config.toml
n_layer = 10
experts_per_token = 2
d_shared_expert = 384
activation = "gelu"
moe_layers = [1, 3, 5, 7, 9]
router_score = "softmax"
vocab_size = 8192
norm = "rmsnorm"
tie_embeddings = true
optimizer = "soap_variant"
batch_tokens = [32768, 65536, 131072]
train_tokens = 298300000
Below are experts of layer 5 (counted from 0) of a mixture-of-experts language model. Rows are named router (the router's row for the expert), up (a neuron's input weights, with its number), down (a neuron's output weights, with its number) and show model dimensions 128-255. Each number is 500 + 50 x the weight over its row's rms, rounded and kept within 0 to 999. Numbers have three digits each.
After each expert's rows: "comes before" lists some tokens at least twice as common just after its tokens as in all text; "mostly gets" lists some tokens that are sent to it at least half of the time. This comes from a sample of Wikipedia text that the model never trained on. Tokens count by the router's weight.

# expert 23
router:544526593548518504500569575587485417411442589477507555549419453472547452434481530549498512557542553593464488478485542475426569461600393440560484582527507618466479505471465449434464477438480531455417521516508564420525499454543569501515425494464486516535406463516543379545474449506516569491470467480568471518430492592474476407396427468488526470411517544509410492517431517463557469566427
up4:577498524516430577410503537443513474420474478583433495426492514534498555545445561476502457489457499518451494495466482532457552430509495479582518536496449609661494439535521423483554564487569486565437529567472518427482512491573495400523549568412475559560556529436504488659485510441474517439417556517528589526521520551478496496481520427566492532546520476504472492427493505544459511569507
down4:545499498438560508506525433486432480560449461548492473496434521456492599444506472521582465507519490490506502582447556558584549401524455512541495579521441397461499485407417589449508567541458544505534486521502592511496589585502470497603472571416422552530482475612498491486415536471471519491565437514484509533454454455561457480465489451532537453405479513514516533519405526582629567456520
up5:516512524471625452463511426450500496470474508516474538421498449466502470418493460530567508468489510474572387526470500509484466542493595507571489564576497385535602514543492478429474604462410423465462624493452480588443487530469527480508509515553527511518570523536488484463494509504511471549523524525475627577498509464527533504534514521547584579525522494493445502458449481541563574487534
down5:541489454547579506467527466503553537519427534463528378534477567532627583549477472500511513507482649544506495495477514566498546436386476556479530466477397536467434477485512550484497477519618473449475419469496573517414484521507539547529428549410513486537478525526470419564400527473479441580516500581437482457495535492463461469408618408484423475498536451529539432490503525504502492405497
up6:565414556451413499544515486544537532483537528513586559471443572523493406550401478509550556554606509549546530568438530603471498469477416595517539545563422495486428483466500451506432421462583513411481556529567535470529487532519534472512530502475469506515641522378520499527500506442396445485502453595528416509521535637424497506530506381431535470389504457567459509481420527440558522529489
down6:516498418531626508414531376471497583500504422518474521460536433555392549488478564479491425581476535546430463485472459455477526510559606477562530542466517538495581500390468420504525478369481456508507528536554717478467539577568444531562447569464457427489527494582483497533389458572463508583398650413485477524507364517534466474465494514444441548512472484508551542483418441467513516383518
comes before: ".", ",", "0 ", "0", "–", "1 "
mostly gets: "55", "60", "56", "46", "57", "37"

# expert 10
router:616438569564496503528537575592424440497423535463442513432440429441541470420566555402432527523442452539532484465504454497499542460463511441560518557563546455468560469419511497448561500459569448528542525488460554481509539450562432567500460582429436564548483450619541493505431407574501489555494610539536442523497528571539533474457557535428547488507542550521439527502453462491450539493463
up0:510531545557462499500417471463455532563549485618436517455593466494411413514462475511522535515579531533563535488483534494524486455432527568440379530531477544495450501428516501514400514545513496430462498443501544518555550535417539540494454565541491563549539513449488509461551532474571478466507482515476527377513497518398519588462537485511457485460509555431493475413490462520448447541472
down0:503507458510393544558572550527528491553480524513459477564540539469503562529448498421497470460521422502484451553551422557492493542506576426528593502549545400535434481442459545544524442504414474447555478462538543576490479462534518529478469458491497480563443487513492534523463458556551525511495525505570468497491441465548413546554564559543572403436519426453566621445465474474467498487545
up1:551483448567516486497475501468557522532562480560493623419510589563526388483517470522498465488550544541451545453416476583358608546641462525555514544476540485551524502532512489608482478436471523554484444499469499446485405538385552517491478472523504473500563525462526475483503569504523497476568531536459539456434522486450450487578509485525475509510526529481517515509482526439432560515502
down1:514370491465485455490518491426402480574538538459555517514435451514543584481483469525512516491466537530525496403519441441514415608529443537585432516501523492523430546542480451563521546499510567464530541580534460435495422636434526508525422481540593547409492484464510529468466528575496546514517459504558494546520475473453522508534523453461530533553556411557522471501511467551549515537456
up2:493553492541550385467473512539467435456532377553458576499500516492409485520498542671596502444535509514483527460512426641523508508527489461471487421478522477531484487550508506554532534453517436497516469554586425556388493602498488490442558527608574516499481500408448385518545490555542492473457469505551496446450459549526467556504509503497428528545471520510513509518502404566425601444577
down2:544514503438628493575507456512612486419551524515514539540464502547470548568560440453544512520518517524415556522505518497515539456479608533552507468433524526492543509384603582498404496516568428475456549590397445457495406523493464464567493560521495594568577538432553496594434496528444496467451487526450553428562517492511504555530451434554489587583442472520595504503510614454495505512509
comes before: "|", "; ", "- ", ".", "A", "S"
mostly gets: "San ", "Mc", "St ", "Saint ", "Sir ", "São "

# expert 27
router:470545479563518559421471514479516442504486472520479487571572469484527454510454535538563486574525508539486505474465525592471422431452556468510482453605500513571524527525503475482543518512528573458546549458533453537412557524540424477470537515500544419505448520519619453557478496453424485432483493447552485448437431585377490510538534502525462440571496515496452553419575500399558522503393
up3:494558467515485487472472412344615574559399537509444539511497498448502545460483495521508504574414467417522467509513582509549517451562547518417584489518441523489518454521440506531545508527446466475491506607468608499539443545459520546586479506451445542590523446573472584460478495475415493533447573474482449645506493473534483553467512620449515582499495400515435529531513480516488508535497
down3:467538474559442516489527490524512492554533529540456463585445532545452512446453504471529533458478496517423470505507579568505501484580467553442444498484514531489489469453552444446452580520567504544465490474557475450486454569487550469478515503539493436536445505428549463562353456540463502487462494514520455463538555541471448550565542524515507449512524348427473526583530484508484513604544
up4:470499464524424488414488546543495446550564585453555579473478488494505670523457434515590501581541505582499495497531531549430513621502497417436520442547462516522461479420433508518547402431519580476412511584488503521518607463461553508481560459606514474476509569507448462463500515506509496481494459518493478548477518452496496443553517386555511554464517447587469417513501434490517470505440
down4:506586518494475473483472509525464474536447415460546502498524590497470535459501534414568563521426598462503441483449440531456506396411394474490384442568416439518422455495570486493533533515459552474574507397495468507471505517526487443468488553425563487468441490463474442545382584548472433543538528421511559452527499525366430500536535575444459523600565514462524527538542546404536512591447
up5:477497456526356423562504463502487500454405444510437497471582551582495494527491438513467501479489550429475499608571463477451537530477379452525459545440487572499547563490489518480421536465472509508473503489492548554424468566482500537482499536550505483451508479474486465605521493439576428487585470464430406484497395506452574506512572468588508434499561532511448609480464607473443530422516
down5:412474481500468465529497377495537542522491539520438464550526496532547457563562483543447487563512428425486461581551401482481485512508461534475446439485538556421544534486463600518607502501538517488530486490370617463512509540450512445451474436463493514423537496469479428553506494518543563475528405525513491490484500508402546466518502471527455439545519442528494539419526495521531493475445
comes before: "was ", "is ", "were ", "are ", "has ", "had "
mostly gets: "He ", "she ", "they ", "It ", "She ", "he "

# expert 19
router:575432502529454509491547549487447513457515569460419460508413444489497414431532513516576582599479453560524501525514523476371531571474463549540558589582464537446482478584505494504571570546515539549523507469520526508550452418528495487498429467523469506433527445480471420486505558439516398542503486460551479509445550451466504463476497546449528485570488510465489564571387486479508495487435
up3:485578466522481572559489493549559496533500505505520559479510399481511508550516490564553484511555548510497511599455558491588499449568498451496518476453507430479522433501541480470550491495449549448566477575428563605440585566596511488522486490549495592448436411483415434478533451467503528437505462472574583592463473514514538577485460562456502546512430483542572504465522495539535532597490
down3:422537454602535464512451447434524519475441466460507545478474490502481443479500521454523631431469497572495511434504533524500394478495475482499523539486430435520514497450482538547500546543444558420480417516554502516561582598442502509546402569569455515514468481500467462493575407544492509471524477607499588503538538501513475566455463488503575529473540506509423591504515474384475581553529
up4:423512499511537473418512501466491472521388509488529556468463483495524486435550357529577482584531608522392553425550523515539522403437477525476548495461517523415559456476546464467575436527530484489423461530456476485500468540549559503478520495517511481421362552492532496541513496582507544492464528507482487467498502487452506451492557528497549474478541530569511386445530545493557534477471
down4:457474551523483450490585552510445565379568446574524561429428520497486532545532491536534496596528508518462471509496607463475553451533440481414552465580505535564377455455479513558447539549532527437413493595529418575528442520455457536507523478453560481538517467490551492427497536547476453542550520469482517435530395531425479419452483513482566472408574474469589461510551506445466589496580
up5:532516528483498439450487439522478488503560532483494459363428510539435566551479434525551491599462599425470471436521443548445561495511485463567534566486508571508556450574554541485476508491474565483571532449502531489490529481418407601472485439482381419463582578470525494473516490439444562481614519477430473461433480473447467524529470454605409516558405475492452495498475547503558469526461
down5:455530410503561549394496532521485473538432442549497593514497510541439529560532375482468543554496459476459549514641474541517467446541491443555556481409466552466497565494445510515475593458452567464553484544554468489466551501405517459555499455486454553449558507450552533485426514519483549489489588417486520498487559449514478444445432501420484495514385507457529441489459532543448505488541
comes before: ", ", ". ", "ed ", "ing ", "ation ", "."
mostly gets: "investig", "indic", "regul", "situ", "continu", "public"

# expert 15
router:481444504567435552511403502498463448478493567447496623426598422541447498602494416538545478521522526420482545563485526530532548530404510553456580529481537518451423550564518528516445483513456483462495442538462541469496403524462558535501556538499552427485453465530479562517496416478507487552551480484538451419542534488609610575391490503442525538412567459511479472559455530491436529472490
up3:525473535522550539546522529582476488505520457428579481496569488549545453523507420437477522586543575496527557465633445482366454448558497500382503405493488576416519525544467445510472485553540504539495502367421357626558435504577486553440460465657487585506427493458443515416527523542501535535470500468475503415568472463525483445509470497464525600492516509497509476510480538486512489509500
down3:519486553585482514494555504537551468408465452506392535460483462470555480603527500506530519557492445564541462496591535528436484461523452511495574424496553479557553550577510471484462447377432580498565487572437491475512515531489487491467581457580392453462445469502514452530516427494521499540506509451554520534451531570524585529473532469481516530568515493501482517456487470478567521508489
up4:518475442432399583541542553513563545549538501429588437506460459459505503437519485501444520484569396503535522495453441456478469548563494516535556531563438472555451595502491486536562492505461484462439608529461479431448389364438420477570542473556521620434418573490514503471505494560524563478470554515476517512493520522471548488510523523495483497511478536438517554425502538497540459438475
down4:487507481536486542494512528523428530501567482473542577519528470419528482532545488525492491476542527460474566549528581579501405495470454508454501494509437498427443625493444459470545467401423585485372458458445469543452462429561446614458527544456518390496502569548552540463333477394474531526501480494472496457549532509583476566484565563571496423419490663512560506471468481542554508534440
up5:568517419575503501514491548544551520430509478469507408527499427537506523428473587432481409417573545530528515489493498433555516351505521487520477403493521489463505466418488543478465511580437507529492536443503471407542539481593401456428552545555494498523488537454486523590500415453513486499538495467452516531533390369510593526579603476481480480612530551573409560528548500523498593432446
down5:529601440543465495554489546516477477482510505450536459454516540464444481475490475469483556432584492537463437393452483523559472371557410460473530437490539454495537443381434451427493553551485490541438611470435388430471567494572467557531517486532518486585397474557544527576364380509497498430495446461463560517521473463534455568573596492490516533535497519471501481530525532494521608482498
comes before: "the ", "a ", "his ", "that ", "it ", "their "
mostly gets: "how ", "because ", "make ", "provide ", "create ", "gave "

# expert 37
router:557554504549468499495389549495478435553476563466527424536484426409461485495484495508449600507539477523529526524470495490535529526563510493489564484571545440547459508518461548498519442552502523497511628536486536507562520440510474425446537463503467494488444435463522588516493434520542486518543526491434498605483450478566525547609496594474451513458488444445542567520485533489463496430542
up0:516480549598476549394450547556517490520454546487473516463535498522525515530481486498556489449547482447549551433510551542462509520532556453407414393541461471451523522525499495457495464438485426508444495523523443589522519557522389537404547529404517385509462532436520452557510364421484386522545501612548563549525412482487512486465502592529552505479445444496450429526477481479420468525581
down0:588513572565492425472504504596425584523471450499525523509546350511554501443530518526553480530491524564480496529598561467528437494617576511471490487511542532510438500457479572409486430525504532528502510532486571471552433485505433475472460566439487490576532470432452456568422508597528464537477471520562526511433478591552529483555524509590520542523521460531475586365430531565415498510462
up1:449494515530651445522458490436506488589544459504531474558575458496443530437510430480458508452544512549546521531452460490556495425569583500519596514537515526482531421528472474455583522497491550554417582509497495513516517561539414543539466429510401444512557461507494479461513504428602531509497496509428509571483493513495531413503552483459482542521485502519468470532533445523457443502537
down1:478412431495429524606459537483502488472448481501496593480463458573481529527534482507493437507541526548479561479493540556545513511493563537469422508334582479538529503496503516515535468463545493481466447535490540614508495521498583467436552448469577440505493551473434458431356528578454433539500491438530484402580484497499512474376408466507482509549589512478461488516492435431454668452502
up2:515423580376448454501542518522480536493509496424579485553544393462504452479430492557554505444523464553545534515534444440489345527466513463569528444518542568418508572509574482484482459532493493497465526478526581455440528476583622497564422549397590507525516490497421523497517575561506479482479504448479512463398522522476557543493543524480526410438531451495472577499554491526472501539484
down2:585558431447499550512507480516509515496441455524471485411477532515582442555533559505519519476512475514500484511558468535457582486507526550514475475526587410540547501464455524512596385523433440483499594626507471542512647520512434488560612503474421487469527501512439511514471469499501456538467475552454508511506436452546488556464493485468467462453504433553435507442483499416483460427522
comes before: "in ", "to ", "of ", "and ", "by ", "for "
mostly gets: "located ", "appeared ", "worked ", "remained ", "moved ", "appears "

# expert 16
router:599560598487468544537492522590549405479486459516471459416618496473463497516476590533582584592540472450495490495494461446489531538503553369507576454472506482472435481548485542541484519501517532529546598466435577400547571439460395372479530482506460470526507558545474573515489459461482551507486427455462542467396429514502493508533475486483474477510422552527523478531493534538520504508425
up3:481454387545496454521538476403528559397546515490481509463608551469568517512578518459511427454476415575588505516408590604511593512459491425531503486507520564470412370491505540482530499457467494386533504514489522485403573542443470509553488426525519437465505567566499421589507470500509427560436512505526490474501489468493534536442518563474504561538455461435420469528445447429511561398534
down3:424491506445474597532474561528540430490397477494589447582536479449542489466386476479504535506437470537498426452541491542499478518574481513523573586547506547483478443422513385412446423421542547537458502517497572436523413478438491513509480427550552534398503552494520459426453440515442465557563545484457509437445553491458456528467470485490451591482527535443465476543557568484524519439427
up4:443530541556642472460445427489507494474477478568512462458510568442488440504479510563522459498514506560492482463475476529470463613469553504546464618472479437470566605523510540531505502509510446536523466425549528560509535539481414491455544506537482468597440465484524502433512529480640503556474546554474455450535530540515558465455447475528502596549403509533501472492443599524401534490558
down4:550536561501518526456516464564433466411485588605566433454463484391556402575534469492449444558523516519487550444419489534515528484556458481510423572556607457521530521408505487480427516519462528491531439547444507561505443563525396422475473530471449503538592506559460524469582516485522495544537497520462525472541435421468531489533486465560439511563438620452449490508576524476560382389575
up5:527537518459447530496568534492555463447568506535453519486501472498502661562525552487559461552433544467491452500569538495498479564510558482474589503433435573528563498563567471453524476524469511415472442520535485472479487450456498598446514522535528487530494526524507483507516520405394489475571454451548504344442448517446444469417454454507492457468555507465359474462494466504547432505462
down5:519518453540582532510447599598424524588489461517441488544474530474488514432497430496433513422554436520496502513496570493515511387479572499512472502591504462455516474424483476401442439556525532568553485460478528502564533516534539552534476506497489515485474467464421467466418468521570488482423565531378565545608445513539421510532493471495496444428500464584544632459501490446502527530549
comes before: "a ", "the ", "been ", "and ", "also ", "but "
mostly gets: "been ", "became ", "have ", "being ", "has ", "was "

# expert 11
router:430530522420483412429456420532561550528524515524498454466434589528517438440434584532475545533573575548485523479452471461474590550525550443468606501492484612484479460523539526499505514490535457481521460479518559517547452538535461539544476507484439481491431458520593535498509494542479466438480546482531513444556529436486480376489473509429367516430500503491493538469545519541503600445483
up1:532450492435496537496398452473553522479647541448543461551453491480498530520514554544568450473537518526515512485550541530478479488433510566557525408495494448501508473538449452569535466496535456585369472549474449539435566483567563529572480457463510444557489577527522534497503593562544466573563556512544531434469583506424399506546436396573469557467518545576531454374428552467461524489502
down1:592511443466479487540507569577520442477510521444487490446594418451522500453460510574523442502497532425477625615493495506477550575571509436573514495446541457519500519536609555476420443445518458482493570588431532496529525519549526536476539528488446542536490470426487527389464530503633448544414490524465556550471451446502446520570543512512485533543456642512463518421445432539493467435560
up2:551570479485489419527354421450594458534512567421530439529492481533469526467651530450581526504569487461573539524515486507484459439517427400582529505514533459487560444480573452515531605393502601467525466470572473425453551507486402442516477506526459394581474461518492432570506500550498538537510534467425481511429466507538429467541572467575406439470418529508483520474530482525611521504437
down2:559543522594492556432467522490454493458428498525505507463512636587494492488455492564490489521442483529476509561492431548455509554475509523473479482514426458585608586481465491535501412488473462607469413506447531557516456466516527468574564446613555564506577481472391508462437549603572394446529478561553472440518470466443451503379533512532536458509493505553505474504497502564598575526499
up3:607525470473497492598497420480485564503529500421488443563512484562577545539493469464439470449418457470510461544549462602510414501436486498534479462551535507428468552455521468476386515567443470466475493499489438480490522518410457511503499567470456563569505464510571482479502529512433540506485521567417497603416540504497483586477456493530507411465534553510516534456474462490526523535444
down3:467565438530521543467481558461521482518563441495462409570502484445363491516551549478532511452525559464571503497439490480486561515505544479453550505612560552530527574486537504473465456476542510445485519467473556414461532483567478492447424535548505410356500465531517525489458475492447525445478493530404580487455506477485506526531538566557503517498459606397417478476459581582435479476466
comes before: "ing ", "er ", ", ", "ers ", "er", "s "
mostly gets: "mod", "head", "attack", "post", "driv", "engine"

# expert 1
router:377533458608415498490552582467575505530423518525550521434467408460564439487556556520424464578435537523469429447483479508508554432489506421516545551500487490489433494480432489470569426443465517551496493518436552420480577449533519510382432511532444548506523438493556485500455461468439429531489530572508459575474562534452450485456506496570494528540543535486489524538471539440551554507478
up1:561502497539559428520464421507606443431553531425445572518470511454561451497537511516530481531554441396495451426505581507499462510505536528552563463482456517478525414533531492523613449424538549517520574483443477493541489469434476480474507524573546449560551459425551510479499478459445542566419644478529491574656370449460400577496466486483511612532544540538554500512460526462500463497561
down1:575523472425492548495597389477507530438512450416412547427582468544412574536496530428566511540546440464453524509497514508594505491439456578443475421457517473502488556553588520528488547539580531447505507505495393477490472595408515539478485524434530461551598502480443478467342459545459496441486531458460573486511443580561540539523491504425579563499468509633451500570500511521494590530489
up2:466482513480480498395455537478437409511468428522535478538498519511569479588419559546577530484514452500479518504519575485513538446521469547442520519497440412464470373503475453541555466497575502518435556436533497491458507525523519487516466415503557499433535507441501521510502537484505422457442483431428462456574503484394408506495515490505417457517471512537450482543477510479465612517493
down2:490479449532516596532350498560462434491489444463521425596528516410541508576520498570487504403510510465521407511472426483493450427582454518515543477616535527403532517446530544524417526466511505474429538539473382477511534492543514597559417416476554527608399495509538557412480528540544438542549524504465401388489475469444501575492482446471530400520547524485550419510499490418479586489493
up3:461565461513502596520505532550524518516526489415507488468486507548525506471514491494440525481524533502454491539599446451458439487556497544529431440431504577518470364520399398481525399522577500480539438464547529480503510491574434451543553472600606514456545503388444389485498583516572449388486442473548522460568552536468409515482514426545454482491528594513402459418545450463481550566502
down3:459473445549542425505586579581527501616469480532451432569458533480464482480474567494581455545519538536481537407482574534451533473455478499516558467531454601559510550434430478554476470478563452518440470594451539458471532512535501533485493545492490537544484527621528517528504470483422509572510550511430509475590573528519530498479452488498554530395458451465541454500451457490505553590521
comes before: "\n", "\n\n", "; ", ")", "|", "\n  "
mostly gets: "|", ";", ").", ".\"", ")", "\"."

# expert 7
router:573430491555403460557547617540414421587440515472436530431463443443542423443526573579449519561477485537501463421450461467565549487518478434475532523556544453492540434516459521452551534459532481574531496445452567490557540466570477563465449550487473514554400456537556534490420443558457470544441553519494473541496494571562568444420474557473553502518542548492488526519457505463443548542464
up3:524496551559575445535512523450493423539551455511490556462536462491462514525429395534447492588531562564428635426487512522428568425478524527420431490536486506595561393498544477639520471382559527510476445549444568526404525536445490431444568495499544419531440467426560565447524537472615482462573472429539493508377518472448494402527546471428508484590492511482518465451574395525531440517437
down3:452390506526517520489419451512477576440493462551478515515450468485462510449472529505598594558505427434540463384463456436506432537481411562558472505466588530494570561439501539538456655549566524500465511526571594414433488491580478562431521478469435512507471397446458525514445481486666545508526526485410584425467424448528436453514424542499426503450465572476479492571476528463456535514391
up4:413561641471474536541461477514454578472532434509466491486512518539468480490534529458448528483534573412378508491514572525517446490483505538559516480555601537483517473436558449531568494466354407526550541533463472392567391491426399521489526552539515545399567532438481425497519529536572480448512542489445474577440490497480398543487363465446516538522618511460447529508554421564434482511490
down4:449503486512550515520502435499558575494432493511485426435531532516500535553526504474530522500410484549542457572507522430494500500462550610494536412429448478402522544569464565477452534414517532540518483547495528566458571556501435535514497517485531460574369583532584393503512566528493501491603479545506487448541568545489495543490437539469480437454509502532489468555484486492625561457514
up5:454582486520603494540488330494605480443497545546612499466490520489489528484544528561459527513480544467610392514467541482459428545579406466503503419539470558517504473497516535465447499442550477472512408473490438446560495535445567540496469482416470526448550516530589474492537439527429489515525406636563568470542495503506571551471495481541506464408451404484542542470534491376509456468493
down5:625530530509525460523557516645630507515501513529573560511506556542486456492463565410522516486445508595500483451460453432442428460456522444487474511505510555459485494412522546616539490471462466481564593478484438463525469556560501459491559436492450448437537453510454481536544410453499463563561550521493543557445540391548492443564460542591502483514543593523510420419504547536503496469489
comes before: "to ", "==", "s ", "–", "(", "|"
mostly gets: "also", "|---|---|---|---|---|---|", "according ", "According ", "MF ", "announced "

# expert 14
router:509491451460506543426585513413431491466499505533445525433464524452491588441573426510494474477426536526502441453566474539457575516467490462544458598592500483587533465548474529466504456467558456525491469474452503491481481469433382486515483553542515566496475475509548554531459590499496514576475511529537488574462541514518561429508545472518547526586511504387546536504484517493502508518467
up0:396542467518507500594483489472462600546570508619469531539430510540573516497538488530547441519497533488406554472432477520570496428538510485509450463445522486549461445531542473493554473554516505401344511531569592504398399530477499531435504489565480443570555460498529610508505520496501512488508456603428606458419539515423436531566489423501586440480572437487535567457568462480450523486504
down0:542457461538386481439547489542473425469514484528585536397538552475517523410421594452426475412503483596519492531564533535506521524500543569395565575447479496481489522413515537410630433553592466479440508655435454449523478458424480434442482572558518463427469486567427573479423531452494523516532538484457437548567483490475496481489526473499500463611479490581516498488516608491424563588508
up1:558525401512516501472502444387419394442554540463479471437583516518404540413555480482444472380490541529530448514583478478423514468567565530506500622525499496619510531505512537510538510515500446526528529569375454469407478516460418383497470505501536545593484525523512497496537555453511514540474489508565471480522487468490445509519520443399423507551511461446536490514519590421464522493498
down1:530570484512453452501534512430485561434452543433468409568459482456524471508470570503507482434527541555463597535517543596496474612376489431603583485493532501531456448436526542448545435542558528508426506522449422593506451571471483530509491492497487429495513449481487430472460428536553609467482590421552440487570432423495554385459540501461477537527431524560547506495487385509369557601517
up2:371434611548502427488472573489547490495511462481551533528561400446507476436413538596463492544471477552463427481475448497513526452479513479502526470463507447463456437464478464470548518509538462507544410533430532538605563507467456387456448527415488432493456475464450467533490544540542513458450493474503390486537411515494471569458487414424453539480503434434459525483531482540552503498566
down2:496537508484456542463528489513573483630482494550594487495503445490552512527488518394575512482521451478498428457370468439485624572552522530529554575505537528479485451515525522511540520507542544529563518510423498470515512444618475462469483505470480556534538425553452462447492551513541542499503557487443496503504580463488551482568508544515454452459623568456578528504442493457574479435495
comes before: "- ", "6", "8", "5", "4", "7"
mostly gets: "201", "200", "197", "196", "194", "198"

# expert 8
router:453499578444469494515576504541542509556454466444395506496465461520501511551490496437490481552432362566562441474466470491585492485563567513450489456490489512433568409452486537414549463584438513480638548482451540583479418459532406541449561530472421469531459526489575434500460421432470490479442418519488415544481511526492449473552513530544498561506452453507422587483446525452509509506417
up0:585500401398503482526493551544491547509507471466542495454525523469495475541531550549556377516495510469488624540437439544493496509507515545472484493489531421485472604525579470471592450525505582425564501426408452614468419541502452501469602519586559516582483540442527407561508508480372620567469509441476549387582596503529550490457441531528520443400502462471497466580493475451556412476448
down0:457500432581495494524490503489488550514480558491494631507486495527522495537506454447498490522478438472594550499475437458498503439578515516480487411532521567410517459393524606516477503473560496428481450499485515549471523492460530601456538491620517436539565475462459500492527414416512425403522419553511422542472566544525524591507560485611481407526426481497537529484436531506445486506499
up1:531455429556591523476478555420538419523451518459573619590589421523529455521536445446509568546482438542385473433535400470454519519556587495539519537542475540401571481550393465492606457566494486441508406542408629544585461531459468479506448536588455576467483514544454566529528466486413493436485581499558485484578504520396488534444559444518484492450413477479539461495576502482556508388434
down1:482551453508551501404512454535426481453520501497408385543541438481508453508507476566526545495485562520565592539582572539468438444437468540545564510511594506515440620417388511537524512472501460491540529545493544507501525572454540482534556519500526531583412494539442571448485518554498569464547428472475506518434501598426559537487606515461462560478445515481536459516582429475513440504443
up2:390504470488518418530499446578408458442515482471485445485428467514459473521555565516470477572494547504503446539425558511522445491393463505512434578566488535479501436459493506503524422500487527461539512511491460471432555553431499448515437487470430489442460458527469414486499520470433476538415471497493558530384549477570551458521396459508497513558493463507460506448459452358401467459571
down2:483453555462465478445618532491550506569485523517501513411500563503474532432370510554538549534405469571539560541603592581429564587538530557425501514506502435562505510499469610400471594491448490544457504495508537604464454433426502500537453548455460439512529540520556542487555466487467465417539514519516479486597490465527524532543575469563520488447601438525482598482503499547504493543476
comes before: "The ", "In ", "He ", "==", " ", "- "
mostly gets: ".\" ", "\". ", "). ", "\n\n", "=== ", "titled "

# expert 28
router:500470467555439510601524466411458492490518523467485539547479471427564552483561535495518468497559433390467558499475491484594440596407480443455430404496465480567571439424439543469465501502532565565534458474448437522510534555476579577460470616469491429458559524495514458467475492531477426492522501464514580524440418473553575498491506525432487464537531462436546465569433658418550486377570
up3:519470523465511431475516538470503479455468496571404519604521473508567465436510480533525542512475586464469605508514489481499465450504579472526526381561444435553500488535462445503550641526424588542510541414475525584520440552438527518489520515583408505517534578442415501443517507504571540419420463526546441531423419549516484537531595466474445533457509386489443555510440495531496436472499
down3:447509503407351477413456464417503466531513525489434563469430439559544562570485515561509544469499521528533432489531419508496496497533573531406565552397548482500446477559515571513514422504541494543517502482483515552433469554466478549441465534510501412572588605467502480501441504518381549450533559481475486580492492456547493466514553529581482512438455466442551443538504482469491496475524
up4:506425458475472556497592480553579526586542500382475453476456490485525480415461573555473565466527446524439416464477544511541443489470448549465429550493494458583582572513479532450451458468461451522515477469607512554551543532513514497493556519455564408593490614349454495406525523553445583494494516461456505481501499523547478440496602470516522578517452509555538484462465486579491503538495
down4:526440613495417549572554644488543510553470480510514488497438576528433533503620497525590503460484596613569486544453532528439484461474528488493445598522570532475486511536505591472419493431496581519480474510518545567523545466535513461513557433461557572551471457513498516505340412477539463476441492481522507466487522397560445571402510507447513467513458438542446520580521488461511625561440
up5:474493482492489475443519508457484493483368587512544470574500509404482526500500501478396500473484504520480443525509439481546522485536428459516485514473492535549541507381483530634629410495519431535374437498509459554483578480577489430466514475552506465496471512536431592554492473560479440525508519498373478499595526514465469521517532435531422478458495520403459594501467459449496622409529
down5:488563466497486486579463525571460472541477587496511513550468562533532485463473480532490493576535445468436458504474606526560465510480460560459387469455536482445507581529526500492541490455552452546500457540410499503466397541500466527518442534372578490570428521446548500505359521578558474507551477458428498536527534537475538449512510517423470533468465512523469561570549422541515525517630
comes before: "the ", "201", "200", "199", "202", "198"
mostly gets: "During ", "until ", "during ", "before ", "In ", "After "

# expert 38
router:526522428596499569459464496522517542524454506559474510535559401528514553556518485490432554533499516515549412513518537553592471533515510512545535436516504510472481542519530575518614478468436495541490546524554502504466492498464503538467545529557565555516515478450420452551454550530475532551397454479562450532462580556514441478461451549551543404557498504565444520499529510542507513507573
up0:504484518557422508513549591416570442479549546440551517414488541473523545541402456481550572388527481486526493465541506496485525503460496537420506562541463560440489567663439528511459462389465595457455490548520451442546482451565478508477475449508480542472498432620557495586527558572595530502561463532558472424543503496539507528520542406504529512481563503374480445494539391476511517460503
down0:534473528579594483538510533528537476515408437499448646476525557600502466549516560567509490430527465617513463530479492457464535473447537439498401505541551533454549479444430453546537541462336582454521575578580500512567572483493476485475531510463521527422528479508589473476687534530492420517508515553447593457474484517502481421493486505515563505552512516449559476407620539494582528478522
up1:547541490504500515571552577581459575587503543572524526534497451521443474492577543547469581503521435535423534462460435480491523518517482514567424566517484529463511503571479538442490478492507463432542446459408534591580455406579537576502454503489493545581455450462482437458520415478484550458504525440466543499482500516480568479413505468495541500471458523517415517474512542463445557488535
down1:519462477534403510473465441366505554522557500455494437489491496472513398462502505538469508389447504452450514547422486521482542541540594478517428461491478501522535537488452557475475575514540508610456473471523534492452497548479525479541503517449633457484477486539529495501371475426454425482532485549507518409470467456500526566459482550476507440499483575440499454422518520600518440466466
up2:507455552516483467472485488483507501542515446493541436415460474452498435483450516425485553487569505476424539460470602473546512445576485450527434450513461472499525510464576570538441509499444422477454469485427478563498451514528512504527486476575562467535513514365507490468524634516512498496562502454463629514480578578466519536472475480501592474542440504524491427518602537529622472490497
down2:452469481479489425518475441544525461626431546533487436531433479499536564538488509471478501492600513558424489496459586516523464455578417423554411454516435452539514505563519434519556459470534548462480434476541542574466483613526524485526437504530519466499621515471430451433575492556519495484503577443444436599445487529501519504508456447451584486508460564486457515555514560471565470469497
comes before: "(", "| ", "K", "de ", "M", "B"
mostly gets: "El ", "La ", "Le ", "De ", "Ali ", "José "